{"num_key_value_heads": 8, "max_grad_norm": 2.0, "schedule": "wsd"}
Below are experts of layer 4 (counted from 0) of a mixture-of-experts language model. Rows are named router (the router's row for the expert), down (a neuron's output weights, with its number) and show model dimensions 0-127. Each number is 200 + 40 x the weight over its row's rms, rounded and kept within 0 to 999.
After each expert's rows: a language model's description of what the expert responds to. This comes from a sample of Wikipedia text that the model never trained on.

# expert 60
router,142,222,209,215,136,235,166,188,169,153,222,220,238,200,143,189,172,169,153,152,150,231,241,260,248,246,198,219,218,170,249,201,252,174,276,237,152,258,247,157,236,184,205,192,256,254,154,217,221,224,123,202,159,229,161,129,150,154,253,239,232,162,199,203,249,180,251,197,257,160,214,235,179,219,253,235,184,230,146,204,242,158,148,175,161,170,172,234,255,164,221,150,170,246,214,164,164,218,236,166,237,225,172,194,258,157,270,238,152,250,184,254,238,160,204,234,151,217,116,241,167,245,213,143,263,143,181,283
down0,207,252,190,213,181,148,199,188,197,192,218,138,183,165,140,190,234,217,184,223,190,198,218,132,180,106,195,188,173,184,220,218,166,131,200,228,211,166,228,215,126,186,235,196,130,223,223,124,145,191,188,184,183,223,193,132,214,222,135,187,189,219,213,220,234,143,220,200,230,212,205,206,242,201,210,121,144,219,153,213,200,206,223,219,196,248,198,193,162,197,212,201,201,252,258,153,185,159,182,192,177,243,153,205,210,259,190,211,172,160,270,146,223,138,234,135,158,194,153,129,213,212,253,159,280,273,278,112
down1,281,231,198,195,142,163,187,188,164,234,170,220,196,225,156,211,181,194,224,226,165,179,138,201,143,175,225,203,205,212,122,141,267,177,210,182,218,217,191,207,211,163,184,202,160,175,193,268,167,285,209,226,224,186,176,252,197,160,159,204,216,270,160,151,253,223,210,187,140,220,199,93,250,216,197,249,293,257,161,175,231,221,150,207,173,212,290,204,189,208,251,253,214,162,189,163,139,176,205,191,180,183,188,218,148,181,192,191,182,222,209,158,148,191,230,148,175,246,158,165,114,190,198,287,152,217,130,152
down2,152,178,258,274,192,143,150,227,206,230,122,224,181,229,206,229,238,249,191,180,143,239,198,216,254,267,185,231,210,217,231,228,181,247,191,194,194,209,134,163,271,184,163,207,164,183,148,233,223,197,189,243,188,154,221,120,197,223,201,224,233,206,243,215,166,195,196,152,202,205,215,327,177,260,257,236,152,205,214,243,201,248,154,209,193,173,215,147,205,239,231,231,186,158,104,116,249,236,277,171,160,213,221,215,263,209,266,221,201,211,216,155,223,134,268,257,216,252,225,225,237,263,153,167,213,239,247,166
Description: The articles a and an after in, is, or was, plus vol in volume, voltage, evolution, and some numbers.

# expert 9
router,167,232,208,200,191,237,158,186,185,113,217,213,237,233,176,167,135,157,155,169,156,175,252,269,239,258,226,249,238,283,257,171,252,187,236,241,160,245,239,144,232,143,211,176,243,246,163,240,241,196,135,174,159,229,159,171,142,139,245,239,245,155,164,205,227,157,249,169,237,169,190,215,194,230,136,245,182,211,150,164,232,179,188,197,152,167,194,250,260,188,213,232,167,263,243,154,182,199,244,128,235,240,166,220,263,152,250,233,163,227,203,227,213,165,228,218,151,236,111,228,259,231,202,147,154,140,165,266
down0,212,281,167,177,236,159,328,249,199,161,221,208,188,227,176,290,176,228,85,210,294,154,165,166,184,136,199,196,169,218,205,216,188,227,147,209,251,156,218,139,178,197,278,118,214,164,110,200,185,189,161,205,183,211,224,284,210,223,270,214,200,225,215,182,214,227,157,187,181,146,152,131,219,223,177,199,134,150,165,273,192,202,173,174,184,230,243,229,258,199,175,207,137,187,153,104,151,181,230,206,190,224,249,203,259,204,210,173,212,166,210,206,206,184,162,213,183,178,229,223,269,249,139,222,193,172,217,231
down1,229,240,197,257,187,224,110,224,99,218,224,173,177,194,176,223,185,280,252,261,255,180,129,291,178,206,118,244,153,208,201,246,191,234,156,154,173,194,213,150,270,183,200,162,180,217,182,169,200,205,189,174,204,218,121,244,192,153,161,223,175,182,244,227,216,165,228,188,257,239,223,139,169,255,190,253,233,173,151,169,220,241,189,174,145,164,209,188,181,277,164,145,116,211,209,177,179,221,127,158,237,177,195,305,244,274,182,226,189,162,203,203,128,252,184,187,151,164,148,180,247,201,248,176,225,102,148,214
down2,176,184,217,187,276,182,165,192,215,209,167,166,212,229,211,168,179,139,211,174,188,111,208,179,130,195,165,145,230,158,239,161,114,122,160,194,249,250,234,270,278,150,192,237,186,162,251,213,233,184,200,215,196,159,187,158,214,212,175,220,159,218,153,227,193,150,241,101,215,182,155,221,303,188,199,211,224,197,173,154,192,144,261,216,231,176,259,167,185,162,240,216,208,208,193,173,234,212,158,225,188,200,280,113,215,226,204,216,300,276,182,234,194,172,183,207,164,179,229,225,224,215,187,281,304,178,174,134
Description: Mostly noise: zeros in election-table cells (±0, ISBN 0-), sentence-initial pronouns like She, It, My, and scattered mid-word pieces.

# expert 38
router,163,201,154,205,158,258,189,177,175,149,235,233,255,233,165,178,185,215,135,183,147,214,263,236,237,238,150,226,236,220,261,153,248,162,297,241,186,234,239,139,229,161,260,146,236,232,154,239,258,214,160,179,147,238,157,157,135,190,183,233,267,154,216,188,226,166,262,188,252,153,170,230,186,228,167,266,157,189,180,162,241,178,205,195,170,159,167,265,264,176,226,203,174,263,254,171,174,242,239,165,234,230,158,173,243,170,246,221,158,240,165,240,239,153,194,243,171,174,112,215,174,219,199,216,221,140,130,260
down0,229,132,231,195,261,261,154,110,126,199,198,198,171,193,208,245,107,203,189,220,241,146,223,238,169,156,183,147,202,229,204,218,234,221,233,150,211,139,238,192,178,210,153,162,231,248,280,240,194,167,189,185,239,211,238,131,233,180,174,261,161,214,156,195,195,132,146,165,275,199,148,204,160,201,171,185,215,180,214,174,175,203,151,158,176,173,212,208,196,226,178,147,230,202,218,201,283,182,210,173,350,141,254,183,208,243,190,220,223,196,146,243,223,200,187,130,176,278,126,237,257,160,219,156,234,148,177,227
down1,206,179,242,236,247,219,222,230,192,170,228,209,262,166,117,302,211,259,154,225,123,180,210,220,247,172,229,264,183,188,237,201,245,203,211,153,196,162,262,192,140,183,139,230,165,193,176,187,175,296,162,238,222,223,208,238,222,221,202,198,229,129,237,218,303,244,155,225,228,176,189,279,122,260,158,236,172,185,192,224,217,181,243,213,278,270,209,198,241,178,166,217,230,277,221,165,156,255,244,242,213,216,188,196,212,236,209,236,246,198,193,143,180,175,223,126,168,125,231,184,227,158,143,251,211,219,193,204
down2,229,165,165,72,174,193,196,191,202,190,186,221,214,301,194,246,238,176,261,236,222,173,72,259,172,198,239,157,193,211,119,170,161,226,236,212,238,248,198,199,181,244,260,237,241,175,195,251,217,165,174,173,173,232,212,97,197,266,214,265,183,213,194,171,211,218,181,189,243,165,210,263,153,179,282,220,259,213,138,162,203,202,191,223,226,201,165,240,241,211,138,251,218,198,186,161,195,164,140,224,148,228,272,266,128,241,196,217,217,215,206,270,131,220,203,184,219,240,173,167,188,193,184,228,233,223,184,168
Description: Middle pieces of names and words like uman in Human or Truman, ill, ctor, plus decimal fragments like .5 in tables.

# expert 63
router,159,223,207,217,177,255,180,203,198,215,246,203,235,226,181,176,164,175,136,166,170,196,239,262,250,245,198,220,208,226,260,192,253,152,279,235,168,244,242,142,252,161,199,148,245,240,143,215,209,165,131,165,151,251,183,147,150,192,196,251,266,147,241,191,241,166,246,158,248,175,189,218,208,226,221,262,161,252,162,151,254,151,184,121,169,151,217,233,257,191,248,159,167,265,242,184,164,217,258,175,210,240,141,145,267,159,251,215,165,250,178,242,220,158,203,249,153,189,109,230,187,229,200,210,205,146,174,259
down0,180,130,244,232,224,160,160,219,200,172,234,116,232,150,191,171,245,249,145,227,176,172,268,186,181,233,242,114,225,237,195,181,206,193,164,202,242,264,111,129,167,150,248,207,232,153,226,122,205,225,237,235,249,132,219,123,298,169,154,188,174,220,172,219,265,157,210,271,138,235,199,171,171,207,163,183,160,174,257,188,186,108,213,185,241,226,112,148,186,165,247,172,154,189,221,114,229,193,196,241,183,165,190,205,227,257,202,212,173,153,224,171,219,195,213,205,150,176,136,305,194,201,155,199,252,141,185,171
down1,254,178,215,203,220,153,188,157,217,140,149,227,210,142,231,184,210,215,211,191,264,230,234,214,140,263,175,163,202,206,211,261,186,186,219,236,278,193,203,180,188,190,237,256,103,171,185,295,120,185,221,238,238,177,208,196,161,195,253,222,201,231,238,222,252,213,219,222,253,161,224,139,248,248,250,156,177,280,229,154,255,173,230,240,217,245,180,250,167,228,265,239,191,221,200,178,236,210,222,210,210,208,207,246,214,185,197,246,264,166,146,251,185,180,122,144,180,177,159,147,194,212,209,186,227,89,165,216
down2,182,167,204,204,218,213,281,251,191,182,137,172,182,185,228,176,187,257,208,206,173,259,200,250,217,165,242,278,180,192,290,168,207,233,268,209,209,247,176,238,252,89,218,195,175,175,206,240,198,146,157,250,163,205,243,237,206,194,219,221,154,171,234,248,199,199,214,117,285,175,256,193,244,193,174,163,229,240,219,237,180,236,278,239,187,246,195,242,146,220,212,170,172,131,166,230,204,203,206,182,189,215,234,185,207,152,212,278,177,187,196,208,187,226,157,249,209,168,193,191,152,212,168,192,194,182,206,263
Description: Nouns like town, city, world, County after the, plus closing word pieces such as ing in Uprising and marking.

# expert 42
router,139,227,185,208,159,252,175,155,174,196,225,244,243,207,164,191,130,191,131,200,161,221,250,254,242,245,179,233,222,118,248,223,240,198,294,226,178,232,235,155,236,144,220,157,238,229,158,201,247,244,155,176,158,246,160,163,142,133,284,251,252,132,194,203,238,145,221,181,228,144,215,229,181,243,195,246,182,234,167,153,248,163,201,197,176,171,189,261,250,157,208,187,164,249,244,140,172,240,257,152,241,242,162,181,261,166,246,240,187,227,185,236,253,168,220,214,154,134,117,228,191,219,206,224,190,131,168,246
down0,254,229,133,154,267,217,156,246,157,198,205,232,233,166,193,199,245,262,175,279,240,193,179,250,263,218,126,204,260,199,250,195,282,228,127,287,205,233,156,200,203,183,194,246,196,165,130,163,235,285,195,159,280,189,186,261,148,171,253,233,166,208,206,141,140,163,177,148,217,208,209,185,166,219,103,295,242,221,256,207,263,237,133,194,273,175,129,203,199,239,226,211,154,199,171,228,223,224,234,197,166,178,134,205,217,233,210,211,139,251,218,216,165,230,228,190,208,200,223,163,232,188,187,181,232,185,214,275
down1,192,179,154,156,188,147,225,183,218,250,154,178,195,168,267,274,227,261,203,180,279,227,200,320,314,205,198,222,205,235,225,163,153,180,176,255,163,210,190,125,156,318,161,98,201,190,197,186,205,271,219,227,227,151,198,147,162,135,192,189,208,195,244,222,158,244,254,206,162,169,226,161,124,164,207,180,168,280,173,203,212,220,175,183,149,248,213,222,184,165,192,261,259,234,174,218,92,219,196,133,270,181,213,310,243,174,203,193,172,176,223,190,156,198,138,230,199,209,175,186,163,238,221,206,181,203,206,225
down2,163,184,215,156,201,197,221,89,187,190,214,264,170,254,95,141,200,251,175,257,291,167,181,185,182,147,192,254,264,179,212,197,191,198,174,209,219,141,222,177,160,182,189,235,151,187,161,209,212,186,236,217,222,151,165,116,233,195,179,113,184,233,187,276,208,263,171,201,173,172,177,220,273,237,209,139,201,187,174,191,217,237,236,177,183,167,173,242,174,150,223,190,244,150,268,193,170,163,189,195,180,259,284,213,229,234,144,161,255,194,222,204,247,247,283,187,217,195,182,174,215,190,188,134,136,201,161,221
Description: Final pieces finishing a word, like ron in Squadron, ather in grandfather, e in write, plus spaces and arrows in tables.

# expert 44
router,152,239,160,225,156,246,183,253,173,129,235,206,239,144,149,153,216,139,124,127,164,240,238,236,246,243,204,221,217,175,258,198,255,177,254,241,187,241,236,155,256,165,221,173,242,237,147,243,267,189,132,229,155,226,186,147,152,193,230,254,256,129,188,182,237,148,244,186,240,171,201,239,173,218,214,260,193,189,133,197,231,181,177,198,162,163,143,238,236,158,239,204,175,242,229,174,148,224,232,175,210,246,162,179,265,156,268,226,159,238,170,239,225,147,201,219,176,192,129,229,230,266,194,197,228,148,183,285
down1,213,178,176,199,180,158,150,146,235,202,195,240,274,212,216,201,221,233,193,285,197,247,188,168,215,242,251,256,237,209,228,193,217,236,248,193,160,278,184,124,215,275,222,244,265,196,167,204,213,218,202,214,243,229,191,183,159,207,255,204,181,273,115,248,193,232,256,273,270,202,229,166,163,189,141,233,245,237,204,189,193,190,188,153,163,239,156,197,205,242,283,183,236,245,210,170,105,154,212,179,243,151,201,166,206,180,196,136,188,145,159,188,327,161,179,128,223,274,145,272,206,208,174,257,199,170,251,228
down2,200,252,200,188,156,184,157,280,261,148,237,179,192,236,264,262,246,180,232,261,209,180,191,154,218,158,170,222,229,192,255,236,280,176,188,260,297,198,166,242,258,120,176,136,177,225,206,175,188,249,236,210,221,154,148,263,197,240,213,256,182,203,198,193,164,214,281,162,272,198,182,186,128,189,173,238,231,169,187,219,206,230,180,224,228,190,185,225,184,214,152,248,169,229,197,178,206,223,202,179,147,216,201,231,256,191,212,214,242,157,212,220,274,147,219,199,222,224,169,215,203,114,185,146,207,209,217,278
down3,232,174,195,238,218,182,184,164,223,187,207,250,257,184,227,275,257,271,187,239,215,178,176,167,168,105,171,149,243,185,167,126,213,275,240,180,161,186,206,196,180,195,233,190,234,175,117,187,240,211,279,220,235,168,186,151,165,202,284,128,222,159,218,238,204,199,163,204,224,168,145,239,174,225,197,176,183,214,214,230,228,212,231,147,180,141,240,174,207,126,248,170,251,207,281,175,273,208,221,151,165,188,236,197,139,123,189,231,217,173,276,164,167,147,200,250,169,163,182,193,224,173,205,191,223,286,221,250
Description: Word-final pieces like id in fluid, ity, ly, and digits in dates or scores, plus civic words like Council, Act, City.

# expert 6
router,140,233,213,228,162,263,170,179,189,112,227,218,249,211,171,178,172,209,185,191,172,243,257,248,242,258,175,240,237,296,260,215,232,179,328,240,212,228,244,156,238,149,227,184,230,236,162,182,223,239,146,179,138,223,171,143,149,208,191,237,253,180,233,197,236,154,225,192,219,142,179,210,190,229,209,230,172,229,133,189,251,148,199,155,168,144,225,229,265,190,222,173,159,257,209,159,189,208,238,178,223,217,165,166,246,176,270,216,174,222,174,250,220,146,208,210,189,154,146,245,219,237,224,259,240,144,169,260
down1,174,187,287,195,207,204,135,228,186,211,141,258,190,193,163,244,229,149,175,218,202,200,192,101,123,187,239,208,171,231,218,162,162,257,219,228,151,209,221,171,196,185,235,220,167,225,226,131,354,235,218,180,197,194,151,234,173,227,199,187,202,211,220,155,215,237,225,250,169,187,163,212,190,175,207,165,202,315,180,259,176,143,170,240,225,214,218,186,233,270,161,238,252,178,175,190,218,221,240,194,129,155,195,188,211,216,254,248,171,179,142,230,216,213,214,200,235,208,177,207,207,199,207,246,207,225,186,172
down2,192,230,217,277,296,188,218,274,202,172,234,179,172,223,232,215,227,199,172,170,177,175,195,161,225,221,206,129,186,215,201,195,227,129,240,229,191,211,159,225,204,237,225,252,188,212,194,154,172,158,146,164,176,136,236,200,245,201,203,228,262,218,265,135,244,175,171,256,171,201,216,259,197,199,297,119,143,131,211,190,258,241,174,135,193,122,142,194,228,201,252,218,202,151,191,178,198,188,120,191,145,198,110,182,216,262,182,266,241,161,200,195,201,181,191,270,181,243,161,193,261,305,238,134,227,185,197,220
down3,220,171,138,189,268,164,209,208,282,194,220,267,148,168,217,196,177,249,178,220,215,214,253,286,163,177,127,256,190,222,200,228,259,182,160,212,184,226,218,162,219,237,215,252,153,121,158,225,224,195,170,191,234,208,177,246,199,145,131,160,228,154,184,223,130,181,190,206,221,154,260,188,100,202,216,214,250,182,206,243,208,265,180,182,227,141,164,233,133,180,175,221,224,211,217,243,153,206,215,210,189,199,228,210,202,239,268,213,242,117,208,232,215,242,151,220,174,180,141,160,202,160,149,186,110,240,167,166
Description: Short letter pieces such as o, a, k, ee, os inside names and foreign words, e.g. See, Beeching, philosophy, Domeoids.

# expert 31
router,153,223,207,216,180,241,171,184,189,177,241,222,233,190,189,176,188,186,169,169,151,215,249,239,258,263,152,224,210,285,249,179,230,147,285,240,203,247,239,146,243,162,229,166,250,233,144,226,252,208,152,215,151,236,157,155,139,141,249,234,238,161,236,207,229,194,226,192,245,156,159,223,196,240,207,248,167,245,146,155,237,164,172,132,158,149,204,228,256,179,239,211,159,257,246,159,189,219,266,156,231,226,164,204,245,146,261,244,135,241,167,238,228,157,191,219,161,181,124,249,215,244,235,194,215,136,196,266
down0,217,194,216,205,175,179,225,206,187,213,264,196,180,181,190,201,250,204,191,194,238,202,231,166,179,157,255,255,194,198,177,259,180,291,195,251,244,172,293,201,238,217,241,207,193,205,126,250,193,208,162,220,103,248,189,226,95,259,175,171,158,229,174,248,250,290,177,186,201,187,190,204,251,196,154,198,143,205,190,225,146,104,176,238,186,213,204,230,152,158,187,183,186,192,205,199,176,245,162,105,188,254,166,198,156,209,222,237,175,278,241,197,221,183,282,204,193,188,232,154,202,127,201,257,202,189,191,216
down1,276,243,246,196,203,186,191,139,190,178,162,210,196,152,211,154,238,151,168,226,231,193,144,227,134,138,174,249,234,165,266,218,189,198,143,235,208,207,205,165,158,235,241,191,245,176,217,178,241,184,155,204,273,212,170,222,264,227,243,207,106,118,293,235,167,196,230,202,178,214,264,167,202,95,205,217,245,221,231,189,240,134,207,199,253,210,184,121,181,196,163,98,243,214,177,203,208,183,255,120,211,109,217,228,115,200,210,200,247,148,255,203,216,224,202,190,202,239,224,224,176,146,236,251,244,227,227,220
down2,206,176,174,190,177,169,212,273,253,143,204,213,254,176,200,307,200,228,197,247,217,208,165,255,219,190,238,174,201,219,185,198,192,231,213,224,281,125,232,177,215,181,184,196,118,236,205,206,262,239,242,246,165,121,222,174,192,238,262,223,172,233,222,224,218,190,214,176,161,152,255,233,173,150,171,133,180,220,201,196,292,216,182,218,295,267,209,141,197,154,127,224,168,181,141,228,138,215,181,196,259,276,226,190,187,253,170,259,225,116,173,132,194,176,174,197,220,256,209,230,142,192,101,249,211,203,205,157
Description: Single capital letters or first pieces opening names and words, such as C-ategory, T-ingitana, H-andley, Con-fucian, and s-id-ewalk.

# expert 54
router,156,240,163,227,156,254,171,180,167,155,211,219,233,190,178,165,179,164,187,193,172,235,250,235,261,252,210,237,218,232,259,176,252,141,281,232,203,258,258,167,248,157,210,172,240,236,141,171,258,238,138,205,143,230,190,145,143,164,247,241,248,149,216,222,255,141,257,167,247,170,184,227,211,228,200,263,217,192,135,158,259,151,213,165,152,164,219,260,243,174,228,206,171,251,243,147,157,202,251,203,224,233,158,222,271,180,246,235,177,263,184,238,234,152,218,226,180,208,145,237,177,255,215,198,274,147,186,273
down0,166,228,144,175,157,133,202,203,219,224,162,162,142,162,226,240,145,132,236,201,153,259,158,193,230,193,114,196,211,170,128,190,179,190,220,198,173,271,130,198,222,231,242,232,215,212,155,175,141,225,159,237,206,164,132,132,273,202,208,236,261,175,188,155,152,205,218,178,217,229,180,144,85,198,251,190,152,219,277,265,179,157,252,185,164,141,217,229,225,189,166,180,216,179,194,173,166,193,205,202,252,235,204,202,218,228,225,209,251,209,153,183,190,221,161,113,226,156,207,179,247,244,134,158,172,230,275,138
down1,204,245,178,163,193,187,158,237,260,188,174,252,230,200,214,160,165,243,203,185,223,79,228,239,183,193,190,179,148,161,189,223,214,247,208,181,247,146,181,201,221,220,266,169,298,234,209,172,230,209,229,195,193,203,197,154,235,231,179,235,197,175,214,188,173,211,103,171,233,247,207,278,168,225,185,224,127,245,185,156,286,273,226,222,267,237,157,235,184,176,175,209,243,243,157,191,250,225,202,193,219,241,180,242,149,181,262,240,140,215,184,149,293,256,240,197,206,212,162,282,242,131,211,163,199,235,135,107
down2,190,221,235,191,184,220,225,122,245,200,201,189,258,172,125,124,164,196,205,179,159,112,172,227,224,153,168,213,169,126,143,164,208,235,258,249,220,245,171,154,188,188,181,171,179,187,202,237,237,139,163,118,225,233,233,150,235,205,192,135,226,199,171,194,213,178,217,255,228,200,168,138,243,158,220,259,248,221,164,277,172,247,183,170,208,163,205,232,189,191,186,207,185,135,207,200,126,228,211,191,154,240,208,208,207,324,218,217,159,146,211,182,156,215,144,237,218,201,229,241,182,240,205,214,166,196,200,201
Description: The article a, preposition at, and opening pieces of words like fin in finished, t in table, deb in debt.

# expert 34
router,136,232,215,214,144,247,163,201,195,138,242,217,224,250,201,181,175,156,177,190,142,208,239,255,253,265,183,230,221,231,243,172,239,231,299,252,183,241,251,139,269,155,196,154,242,235,145,219,261,158,141,215,158,245,158,166,162,146,233,240,246,165,161,193,235,161,238,160,243,170,183,235,195,224,187,237,175,249,165,166,233,154,185,155,144,173,172,241,263,185,223,165,175,258,245,176,174,205,238,180,231,246,140,231,241,175,248,192,160,241,201,241,221,153,222,231,159,230,106,249,188,231,173,205,161,150,189,259
down0,204,264,222,244,213,252,129,254,202,182,140,177,189,174,175,208,298,212,184,204,248,216,265,194,188,223,153,246,176,256,195,152,209,238,214,251,226,157,232,222,224,210,226,194,206,189,202,253,177,206,120,183,144,244,214,255,171,141,99,179,221,205,238,260,264,147,250,199,187,204,160,221,234,252,215,169,217,188,256,183,215,143,167,141,160,281,250,175,164,144,269,100,203,148,162,187,140,201,168,227,267,224,201,223,252,245,139,282,209,164,123,142,193,217,173,247,196,156,236,183,212,265,193,213,272,143,244,231
down1,223,227,149,186,202,191,168,166,178,211,163,281,208,222,174,207,143,298,210,178,243,159,200,273,120,244,159,204,234,164,183,232,155,211,284,238,132,229,239,197,116,175,247,199,185,173,182,227,235,245,169,192,209,157,154,158,177,222,219,175,143,175,161,216,171,198,248,205,198,176,256,151,197,267,202,226,138,282,221,284,160,163,229,192,202,176,183,257,206,110,145,192,171,207,189,183,297,184,238,231,196,176,200,183,157,239,150,183,198,222,225,204,223,218,186,167,271,142,155,167,154,175,265,176,197,162,293,267
down2,280,224,150,212,191,220,292,155,210,225,199,270,181,197,284,203,226,161,194,132,274,258,181,146,254,212,257,310,196,187,226,277,175,240,235,230,197,137,201,165,199,214,221,240,111,184,145,273,207,180,217,266,213,200,214,179,300,160,236,279,222,252,231,203,204,239,174,241,166,216,229,82,172,217,203,235,240,230,160,264,223,247,196,256,265,189,167,188,298,246,160,247,221,196,235,187,147,197,124,234,240,181,135,145,228,266,211,206,210,289,193,184,187,220,122,224,183,253,183,216,215,180,171,211,214,260,198,239
Description: Verb-like connectors after a noun, especially called, was, as, plus b and ob pieces, as in "a group called Sol Four".

# expert 56
router,167,223,178,194,175,248,188,211,184,156,236,228,230,241,193,182,174,137,147,204,171,210,257,251,233,270,172,235,220,241,270,197,255,200,258,247,187,236,240,172,253,169,204,167,264,251,157,222,216,186,130,178,147,243,193,146,149,145,195,258,258,148,214,201,226,159,243,172,258,169,175,213,201,229,180,263,187,261,154,174,243,152,246,178,157,142,210,244,262,183,217,192,165,258,237,173,169,200,257,158,211,257,159,175,251,172,264,217,170,257,180,240,223,166,221,226,150,152,86,239,206,243,200,162,229,134,184,256
down0,173,210,273,178,157,141,203,242,195,201,142,162,201,127,178,133,147,160,223,229,201,204,182,142,229,186,223,132,261,247,247,297,178,194,203,203,134,215,252,197,199,259,258,189,226,204,268,195,117,175,171,124,220,186,161,249,242,251,232,251,209,147,232,212,184,218,156,200,203,177,247,115,211,218,154,188,262,240,198,188,105,218,231,109,222,319,189,130,257,209,185,172,283,183,221,188,207,204,228,196,258,217,232,185,223,190,283,265,219,154,221,205,152,238,275,174,165,215,199,283,159,181,180,242,218,113,279,246
down1,184,166,228,185,182,199,113,184,262,216,205,288,180,200,127,196,226,137,193,229,242,194,204,254,133,258,151,229,120,153,130,202,209,187,248,196,203,252,224,202,185,211,273,182,115,214,201,277,167,264,234,162,241,248,244,234,146,156,157,232,156,183,238,211,171,162,241,164,175,208,219,271,243,197,173,219,248,179,213,200,221,183,173,153,197,157,152,245,178,163,189,148,168,220,223,159,180,222,105,177,230,258,232,177,240,144,179,171,296,190,283,211,218,176,256,208,211,243,206,280,226,141,159,163,206,235,196,182
down2,273,184,178,191,236,227,272,247,194,159,234,226,261,182,249,227,179,178,152,136,125,142,193,219,242,213,194,158,183,228,253,159,189,213,193,181,285,127,154,165,198,217,115,125,218,146,170,226,190,161,169,178,236,237,174,162,191,161,205,249,213,219,136,185,190,214,194,193,180,215,209,213,205,228,276,188,221,143,205,63,185,194,221,209,144,163,191,211,231,218,191,145,210,184,162,184,184,159,171,167,165,183,186,236,195,173,196,246,170,179,151,221,216,265,188,253,225,151,226,197,235,219,153,256,214,213,132,142
Description: Word-initial stems split before a suffix, such as start, tra(vel), cl(osed), le(vel), L(ow), th(ought), often followed by ed or ing.

# expert 45
router,156,229,167,226,136,258,172,129,186,195,248,219,254,235,167,169,169,193,178,139,177,231,248,235,245,244,198,227,234,236,258,219,247,186,248,239,155,222,232,140,248,153,215,150,244,242,143,226,244,217,149,213,165,229,199,149,146,160,266,227,248,149,163,175,238,151,233,203,245,150,185,227,147,216,225,251,182,239,183,177,252,171,182,195,175,170,218,237,264,147,268,176,194,264,269,169,159,237,246,164,245,237,165,236,249,170,244,203,177,233,179,244,220,139,213,224,175,182,94,223,208,230,203,241,163,147,160,258
down0,235,272,232,155,279,225,222,187,226,169,169,146,205,226,194,180,262,206,209,185,167,190,201,219,311,201,201,202,187,234,110,252,220,193,226,198,158,241,179,129,183,162,214,142,171,145,217,173,234,191,329,265,295,190,206,176,219,178,207,190,303,276,182,199,315,231,249,194,184,222,216,138,220,171,185,124,198,212,241,220,199,244,164,214,193,200,223,209,202,167,207,129,241,191,234,213,248,200,201,228,230,222,183,202,208,142,235,263,209,226,245,202,220,181,139,149,228,167,236,149,202,231,130,151,231,225,183,288
down1,122,287,205,291,218,229,204,182,167,109,164,235,182,234,160,145,221,193,135,132,226,147,208,249,199,179,301,206,137,233,222,231,199,239,274,195,191,148,219,210,247,224,249,212,190,256,173,286,157,188,237,138,178,178,194,205,223,218,189,174,217,99,167,257,141,184,214,160,154,205,260,161,218,227,253,252,153,169,246,152,240,245,147,314,225,139,132,162,293,177,187,170,242,265,165,216,183,187,202,196,154,187,212,200,197,231,129,155,170,230,170,239,189,264,207,247,234,171,195,195,194,191,117,182,273,171,172,158
down2,173,181,169,193,249,208,157,191,204,178,214,268,191,159,196,260,184,205,208,200,156,160,208,205,199,167,211,178,227,238,216,120,230,205,244,212,178,126,190,206,201,218,236,160,200,173,253,223,205,227,187,240,220,154,202,143,128,179,241,137,219,175,171,124,196,142,162,203,129,161,229,250,107,146,176,241,185,169,270,174,145,201,143,227,172,159,170,215,197,200,253,79,194,207,201,201,243,276,171,248,216,289,184,204,180,142,253,188,177,184,145,234,208,225,186,133,225,133,200,238,248,152,216,230,212,190,139,214
Description: Final pieces of proper names and words, especially ain in Mountain, ors, ron, ish, often in tables and place names.

# expert 3
router,115,195,251,253,172,215,205,217,189,168,250,215,284,198,219,95,189,163,193,207,152,217,216,204,235,240,188,208,235,199,257,138,318,138,181,282,228,193,214,171,205,192,258,118,262,238,124,230,216,216,183,158,198,216,197,156,201,163,194,225,199,88,233,162,236,109,244,238,209,201,204,199,164,205,181,225,200,208,209,171,199,168,196,218,210,198,209,213,206,180,209,192,126,259,235,190,169,194,240,204,233,268,201,166,250,186,228,194,160,299,200,242,195,61,255,193,129,201,192,210,171,246,200,228,204,176,160,242
down0,229,246,145,181,209,203,164,179,195,184,218,205,198,233,220,169,213,199,206,208,252,155,215,157,270,227,171,162,270,177,191,270,197,181,136,141,246,156,215,167,271,225,84,220,163,163,256,180,209,154,269,208,231,253,186,186,207,185,227,225,162,257,170,238,207,245,267,133,159,164,222,289,243,201,260,225,214,245,220,196,240,213,245,177,156,214,178,193,182,160,189,225,206,222,212,204,149,161,257,196,222,150,165,217,179,210,180,139,331,159,158,238,213,198,170,239,229,257,181,175,167,227,232,219,232,193,140,176
down1,122,198,189,255,168,242,162,252,250,144,208,137,175,204,276,231,201,174,209,131,161,182,84,210,204,250,177,259,258,250,272,175,186,268,164,203,183,185,166,153,258,189,265,240,196,225,228,130,158,171,224,137,200,185,241,193,231,170,233,182,225,192,220,138,273,259,193,285,228,160,183,210,191,162,219,95,116,211,275,213,151,247,150,166,188,211,235,213,194,221,190,180,165,206,172,221,100,233,206,188,166,183,244,184,201,190,264,216,218,153,211,169,172,158,154,174,208,159,218,105,256,156,256,119,179,182,201,199
down2,158,213,229,141,258,215,157,194,229,245,216,160,140,135,169,157,173,231,305,255,204,189,307,142,148,192,306,240,166,149,220,176,180,235,201,233,186,263,273,209,158,145,196,246,156,107,263,198,205,184,201,198,192,237,221,142,218,252,127,150,191,279,200,234,227,177,181,165,282,180,238,188,243,192,197,213,173,174,253,153,191,156,162,148,176,205,152,221,205,242,203,165,174,253,242,245,243,175,201,246,221,213,129,191,204,245,231,283,197,130,162,257,153,198,263,228,231,184,214,253,187,165,137,182,166,284,185,198
Description: Line breaks ending list items, table rows and paragraphs, plus heading equals signs and table divider rows like ==, ===, |---|---|.